{"n_experts": 40, "d_expert": 160, "norm_place": "pre", "rope_base": 26900.0}
Below are experts of layer 3 (counted from 0) of a mixture-of-experts language model. Rows are named router (the router's row for the expert), down (a neuron's output weights, with its number) and show model dimensions 192-255. Each number is 128 + 32 x the weight over its row's rms, rounded and kept within 0 to 255.
After each expert's rows: "raises" lists some tokens whose logits its average output raises strongly, later layers aside. This comes from a sample of Wikipedia text that the model never trained on.

# expert 9
router [ 97 149  80 122 190  79 171 134 100 169 142 146 136 150  57 162 132 172 165 125 145 138 152 128 133 137 177 118 133 112 156 114 105 109 163 146  37 163 114 104 148 125 196 129  92 136 160 195 104 183 108 102 173 101 107 109 174 129  87 123 120  72 230 100]
down0 [120 147 118 130 168 162 127  97  73 124 149  59 159 157 121 128 160  27 127 154 157  99 127 156 125 125 125 140 194  90 138 113 141 113 124 152  74 110  58 105 127 120 122 110 112 121 156  87 106 160 183 105 187 164 112 101 185 129 119 150 136  91 105 121]
raises: " the", " a", " up", " its", " in", " all"

# expert 38
router [ 74 122  93 120 158  92 128 133 110 160 115 144 105 180  47 151 135 176 105 128 130  64 142 154 197 101 103 141 141  55 134 111 114 103 181 165  23 126 109 121 141 179 174 135 133 133 101 188 112 183 127 109 163 151 161 115 208 116  95 145 156 119 180 153]
down0 [132 123 101 110 139 114  63 119 159 138 178 112 149 115  62 106 142 126  95  99 146 134 183 161 122 142 158 103 160 127 122 100 132 137 134 113 170 160 135  81 143 147 109 100  97 128 144  70 181 130 138 169 112 132 115 141 130 147 103  83  98 222 119 155]
raises: " a", " widely", " an", " not"

# expert 11
router [144 137 141 134 127 132 167 105 187 138 164 179 149 133 142 140  62  92  94 147  90 161  74 127 116 190 174 166 110  98 140  97 109 134  84 149 193 101 140 119 136 180 145  67 142 152 133 166 127  90 155 179 134 165 100 196 138 115 221 159  69 117 109  83]
down0 [100 103 149 126 163 119  98 142 141 107 167  88 169 173 117 154 177  94 138 149 180  97 150  67  42 102 155  86 164 113  78 149 179 152 137 132  83 159 115 131 110 151 150 147 121 138 112  94  82 114 136 104 167 148 138 148 181 172  98 147 201 131 169 173]
raises: ",", " (", ";", " of", ".", " at"

# expert 3
router [132 118 155 168  90 108  35  72 151 123 206 203 136  82 151 119 136 169 130 135 116 125 217 114 167 112 168 183 118  66 121 125 121 142 115 112 153  88  96 133 102 102 158 129 143 103 131 106 139 103  90 186 166  89 106 116 125  90 164 154 143 120 186 110]
down0 [114 127 144  97 141 122 112 149 135 128 108 115 124  99 118  85  76  97  83  86 167 135 159 116 167 114 140 158 101 132 135  53 145  68 109 157 181 123  59 133 163  96 154  95  85 100 106 105 151 202 110 131 135 130 182 103 131 117 191 181 134 129 101 162]
raises: "2013", "2012", "2014", "90", "2008", "100"

# expert 1
router [124  96 106 111 137 145  48 133 152 145 109 138 115 207 140 122 180 126  95  92 151 150  92  86 117 102 130 112  98 125 119 143 163 131  89 144 162 180 204 190 131  87 118 113 118 164 155 123  96 164 167 128 155  83 122 111 122 163 178 162 118 136 120 140]
down0 [144 141 139 186 124 121 144 123 117 113 194 119 108 114 134  89 174 148 146 192 170  99 147  90 122  77  71 200 153 217  91 118 126 128 168 131 104 147 108 149  88 101 128 121 132 104 110  86 102  85 144 119 102 186 223  78 159  84 127 144  79 193 202  99]
raises: "eration", "ential", "ivity", "rated", "astic", "ways"

# expert 37
router [148  99 130 162  73 131 116  95 145 106 125 124  93 128 121  96 149 126 171 134 175 155  81 164  98 116 120  68 152 152 174 132 110 119 141 129 132  69 153 132 116  96  97 145  55 130 133  88  91 103 183 100 158  61 148 118 133 104 150 121 117 182 136 103]
down0 [109 143 132 108 142 143 152 172 148  85 164 137 201  80 154 108 136 131 121 189 127 175  60 110 127 162  75 190  95 140 107 131 106  83 120 139 161  95 109 120 116 132 128 111 114 144  91 178 104 188 149 182 137 151  62 151  73 116 156 122 113 141 157 121]
raises: " However", " They", "com", " During", " Some", " These"

# expert 28
router [134 128 204 122 137 117 160 110  92 101 237 106 152 132 143 147 130  53 102  70 119 165 123 190  69 173  99 139 125 165 211 191 142 165 114 127 156 161 105 125  98 183 140 114 103 117 131 140 197 104 159 133 128  59 151 164 139 139 138 121 144 164 112 112]
down0 [162 137 147 112 135 114  97 165  97 120 105  76 110 126  79 134 174 144 181 145 153 131 100  80 137 122 159 137 140 167  80 100 144 108 108  89 118 143 143 136 144  54 140 146 177 139 129 163  85 127 105 118 141  72  74 146 111  89 121 147  90 113 131 106]
raises: " of", ",", ";", " with", " across", "."

# expert 17
router [ 99 136 154  99 130 121  34 115  98 145 138 185 102 186  92 157 126  64 165 168  43  96 108  39 126 161 141  82 205 172 106  72 126 145 148  80 190 137  84 143 178  93 130  81 134 138 118  66 108  95 103 122 141  87 151 149 145 116  86 147  83  83 137 118]
down0 [106 133 144 152 127  81 138  94 180 159  88 102  93 155 107  87 125 162 115  87  93  28 176 145  57 145 109 111 141 142  48 162 111 134 135 160 153 192  52 152 157 142 164 158  78 142  76 123 136  96 104 108 125 179 153 136  38 157 153 156  78 124 172 167]
raises: "|", "Other", "==", "-", " Other", "In"

# expert 13
router [ 94 121  86 128  93  61 101 169  73 145 105 135 117 155  41 153 151  93 137 153 102 156 113 182 137 161  85  86  64 145  87  87  93 149 151  90  45 167 151 148 154  87 172 140 183 141 100  98 136 109 180 191 140 118 100 102 163 156 158 148 187  92 116 149]
down0 [167 124 132 107 167  73 176 155  52  99 122 103 182 120 179 169 144 134 143 163 113 147 111 172  95  92 123  25 102 137 119 138 139 108 153 102  91 183 188 154 116  71  81 103 110 160 175 153  98 139 139 145 138 105 150 164 187 132 145 123 125  92 161 147]
raises: "\n", " and", " |", "|", " Incumbent", " in"

# expert 34
router [106 160 113 139 185 174 128 137 164 159  90 176 128 121  90 148 145 148  89 142 143 104 205  93 161 114  92 130 162 127  94 105 140  72  93  86 176 156  85 139 105  72 149 171 110 150 117 110  96 128  48 140 150 147  75  90 176 151  95 126 111 137 209 104]
down0 [124 114 121 108 113 113  66  81  61 216  19 149 157  62 104 129 112 170 134 142 129 122 157 102 126 113 114 103 191 127 125 130 120 137 172 151 131 180 128 146 158 120  98 146 138 152 171 177 171  79 168  95  94 122 151 138 135  71 124 110  72 113 125 103]
raises: "%", "th", " kg", " consecutive"

# expert 5
router [180  81  49 162 137 173  59 132 128 144 157 162 112 136 149 126  94 123 114 124 134 112 143  32 143 112 180 127  96  85 186 131 119 125 101 148 120  83 100  92 169 112 144  72 102 126 114  95 141 141 119  91 104 128 108 127 165 122 100 121  77 144  94 171]
down0 [ 92 118 199 118  70 154 159 157  69 154  96 130 163 118 131  99 172 113 147  94 101 175 113 123 149 120  90  69 107 126 153 109 136 187  89 160 115 120  89 157 170 121 149 163 138  75  98 115 125 142  99  92 134  70 133 174 101 131 138 104  68 209 144 103]
raises: " first", " last", " makes", " combined"

# expert 27
router [ 90 124 148 143  71 134  88  64 142  73 126 110 115 136 119 136 108 106 106 118  58  71 100  88 120 141 132 116 136 137 105 176 156 140  85 111 131 155 198 103 135 181 120 147 106 101 103 195 109  93 116 108 152 118 149 138 126 126  80 116 133 168 136  67]
down0 [239 135 162  92 155 157  57 116 157 175 142 103 162 142 145  71  43 114 112 113 175 120 131 143 142 122 173 160 124 139  78 107 176 144 134 115 133 121 112 107 116 111 138 143 104 103 105 103 144  87 210 181  99 124  89 187  62 140 129 108  94  92 149 144]
raises: ":", "ff", " total", "%", " "

# expert 26
router [158  53  76 125  74  94 175 134 122 135 118 154 152  67 144 120  90 193 104 154  94 168 137 190 200 124 127 206 110 118 123 104 126 155 142 113 150 112  83  89  74 161  98 131 149 111 122 103 138 114 142 144  76 149 146 103  67  84 128 122 147 141 106 161]
down0 [124 140 158  97 140 137 147 114 137 144 171 165 147  96 185 150 120  77  65 133 144 152 145 123 129 111  92 187 151 186 111 142 145 156  95 143 149 141 173 135 112  95 160 114 111  89 135 144 166 192  51 105 137  92 120 186  79 122  53 117 159  35 157 156]
raises: ",", " (", ".", ";", " (\"", " /"

# expert 4
router [144  89 141  83 144 119 127 178 134 126  94 131  67 108  99 135 147 152 152  70 124  98 198  85 114 149 122  67 170 130 129 162 157 135 133 160 108 164 160 132 152 122 184 163 103 124 169  67  79 200 139  91  91 122 106  37 157 146 170 125 157 167  75 140]
down0 [138 142 116  84  99  95 119 174 130 152 124 109 146 110 155  94 131 102  92 106 127  95 108 141 162 118 118 111 113  43  98 108 138 121 165  94 113 103 130 156 145 128 135 111 170  92  95  94 133 120  94 107 139  98 105 139 148 144 160 108 163 102 130  88]
raises: "unt", "agon", "enc", "any", "ich", "ist"

# expert 16
router [115 121  94 160 103  57 174 197 108 125 166 124 175 115 113 159  77 110 163 131  95 136  85 210  93 182 126 144 161 148 126 174 168 158 171 108 163 105 120  93  69 157 142 116  99 128  85 105 153 112 164 200  99 159 202 132  54 126 163  95  84 131  91  95]
down0 [101 108 164 105 115 172 118 111 117  81 149 145  97 130 128  97 108 112 104  97 103  96 145 104  73 121 153 114  82 119 140 188  79 124 117 201 111 101  76 180 158 110 202 120 147 128 157 183  87 112 135 125 168 135 102 211 129 117 135  91 104  78 129 125]
raises: " (", ".", ",", " (\"", ";", ".,"

# expert 19
router [150 135  86 148 110 115 131  79 169 115  72 173 138 160 134 127 126 132 101 105 122 134  74 136 134 125 108 100  88 126 151 127  99 147 184 133 108  86  96 158 102 149 112  98 113 132 118 175 128 108 140 164 102 103 162  93 160 119 217 122 181  66 166 171]
down0 [138 132 168  75  78 176  83  92 123 127 189 116  48 146 102 132 117 163 126 122 165 119  97 105 148 104 138 138 102 117 125 132 148 154 141 146 169 114 128 128 118 156 126 111  95  63 134 136 148 142 113 156 133  95  69 113 128 193  96 123 106 134 136  84]
raises: "f", "ru", "His", "aff", "related", "Her"

# expert 32
router [138 132 140  77 131 170 105 131  53 149 141 140 157 128 136 110 136 143 160 143 134 135  83  89 101 146  53 139 140 109 170 136 119  81 162 120 121 162  88 142  82 119 156  94 163  53 120 185 159 146 133 172 125  82 118 108 124 182  83  85 113  86 139 172]
down0 [131  87 114 113 124 124 108 161 201 127  94 162  13 101 128 145  75 133 121  96 158 164 103  57 104 134  91 113 140 131  84 115 143 175 112 104 134 167  48 125 144 149  96 167 112  78 174 144 118 157 151 122 116 144  66  63 125 158  90 136 125  93 160 167]
raises: "do", "oo", "red", "inth", "oon", "ment"

# expert 14
router [169 173  95  68 180 137  71 130 114 137 161 211 120 191 121  81 197 141 118  97 140 104 156  96 156 108  95 191 102 131 125  88 129 126 183 120 135 109 126 153 170 153 101 122 151 122 152 151 149 147 134  52 121 136  62 230 163 120 166 152  94 107 149 141]
down0 [111 140 165 150 138 129 103 223  98  96  64 173 165 107 138 154 148 170 104 146  79  91 120 138 169 128  99 121 127  94 110 128 123 116 166 180 105 133 184 109 149 120 179  87 141 115 149 143 151 122 165 138 144 138 188 162 134  72 133 143 115 109 147 166]
raises: " |", "^{[", ";", " /", " artistic", "ي"

# expert 10
router [139 132 205 137 147 154 177  88 161 129  84 102 150 102 169 105 103  91 152 152 126 139 141  55  55 192 123 133 101 158 133 153 110  89 146 108 111 127 122  97  90 175 136 133 152 122  98 100 190 129 115  84  99  56  95  62 105 167 112 164 152 136 200 172]
down0 [129 122 159 134 145 178  58  93 117 152 135 142 109 102  64  77 100 132  69 105 108 107 147  70 126 121 131 126  98 117 114  72 104 168 141  72 172 172 126 155 139 146 144 116 150 121 151  77 160 139 117 158 147 133 142 123 130 170  86 162  91 130 117 140]
raises: " original", " whole", " same", " entire"

# expert 31
router [173 177 165 167 130 140 129  98  93 101  88 126 175  93  70 115  97 169 120 162 106 103 139 110 121  90 113  77 137  82 174 176 153 138 164  73 138 103 179 106  91 111  84 159 114 182 147 105  70 117  66 137 130 137 160  89 144  66  57 165 143 119  79  44]
down0 [ 73 110 188 123 122 140 169 113  77 161 161  82 124 136  80 182 150 157 139 148 129  91 114  79 108  99 118 102  62 171 148 181 155 130 117 128  84 171 100 169 194 142 163 129 141 175 136 144  94 128 125  95 129 101 158 158 134 140 149 117  54  86 119 147]
raises: " Total", " Majority", " ", " Source"

# expert 0
router [109 147 180 136 147 135  54 106 141 122 198 114 115  61  65 114 161  78 147 135  72 144 151 104 154 115  93  81 203 133 104 199  97 106 155 123 126 139 167 166  99 114 120 169 110 102 135 117 176  76 115 108 156 121 113 175 144  65 113 161 135 137 192 145]
down0 [ 89 117  97 185 147  93 113 115 132 118 203 123 125  57  81  57 171 173 103 116  73 120 141  87 111 118 136 106 145 155 134 109 145 129 166 181  70 113 108 104 131 178 147 135 115 116 103 164  70 133 141 106 111 175  65  62 141 155 129 227 145  35 121 123]
raises: "\n", " |", ";", "\n\n", "″", ")"

# expert 22
router [138 134 110 120 121 112 126 130 136 143 125 165 159 138  50 151 170  93 140 131 160 134 147  30 137 152 136 151 179 179 132 154 127 183  77  81  97 114 131 190 169 128  69 156 142  79 115 132 122  80 124 136 145 103  83 163  91 179 139  77 135 149 188 138]
down0 [155 111 135 129 140  97 150 156 175  97 102 123  90 154 101 127  99 104 106 107  97 135  68 163 161 117 190  70 135 134 140 197 146  92 117 140  93 157 147 159 116 142 132  91 109  89  83 133  72 144  94 167  73 115 129 143 104 104 133 174  77 129 149  90]
raises: " 2021", " 2022", " addition", " 2025", " 2023", " 2024"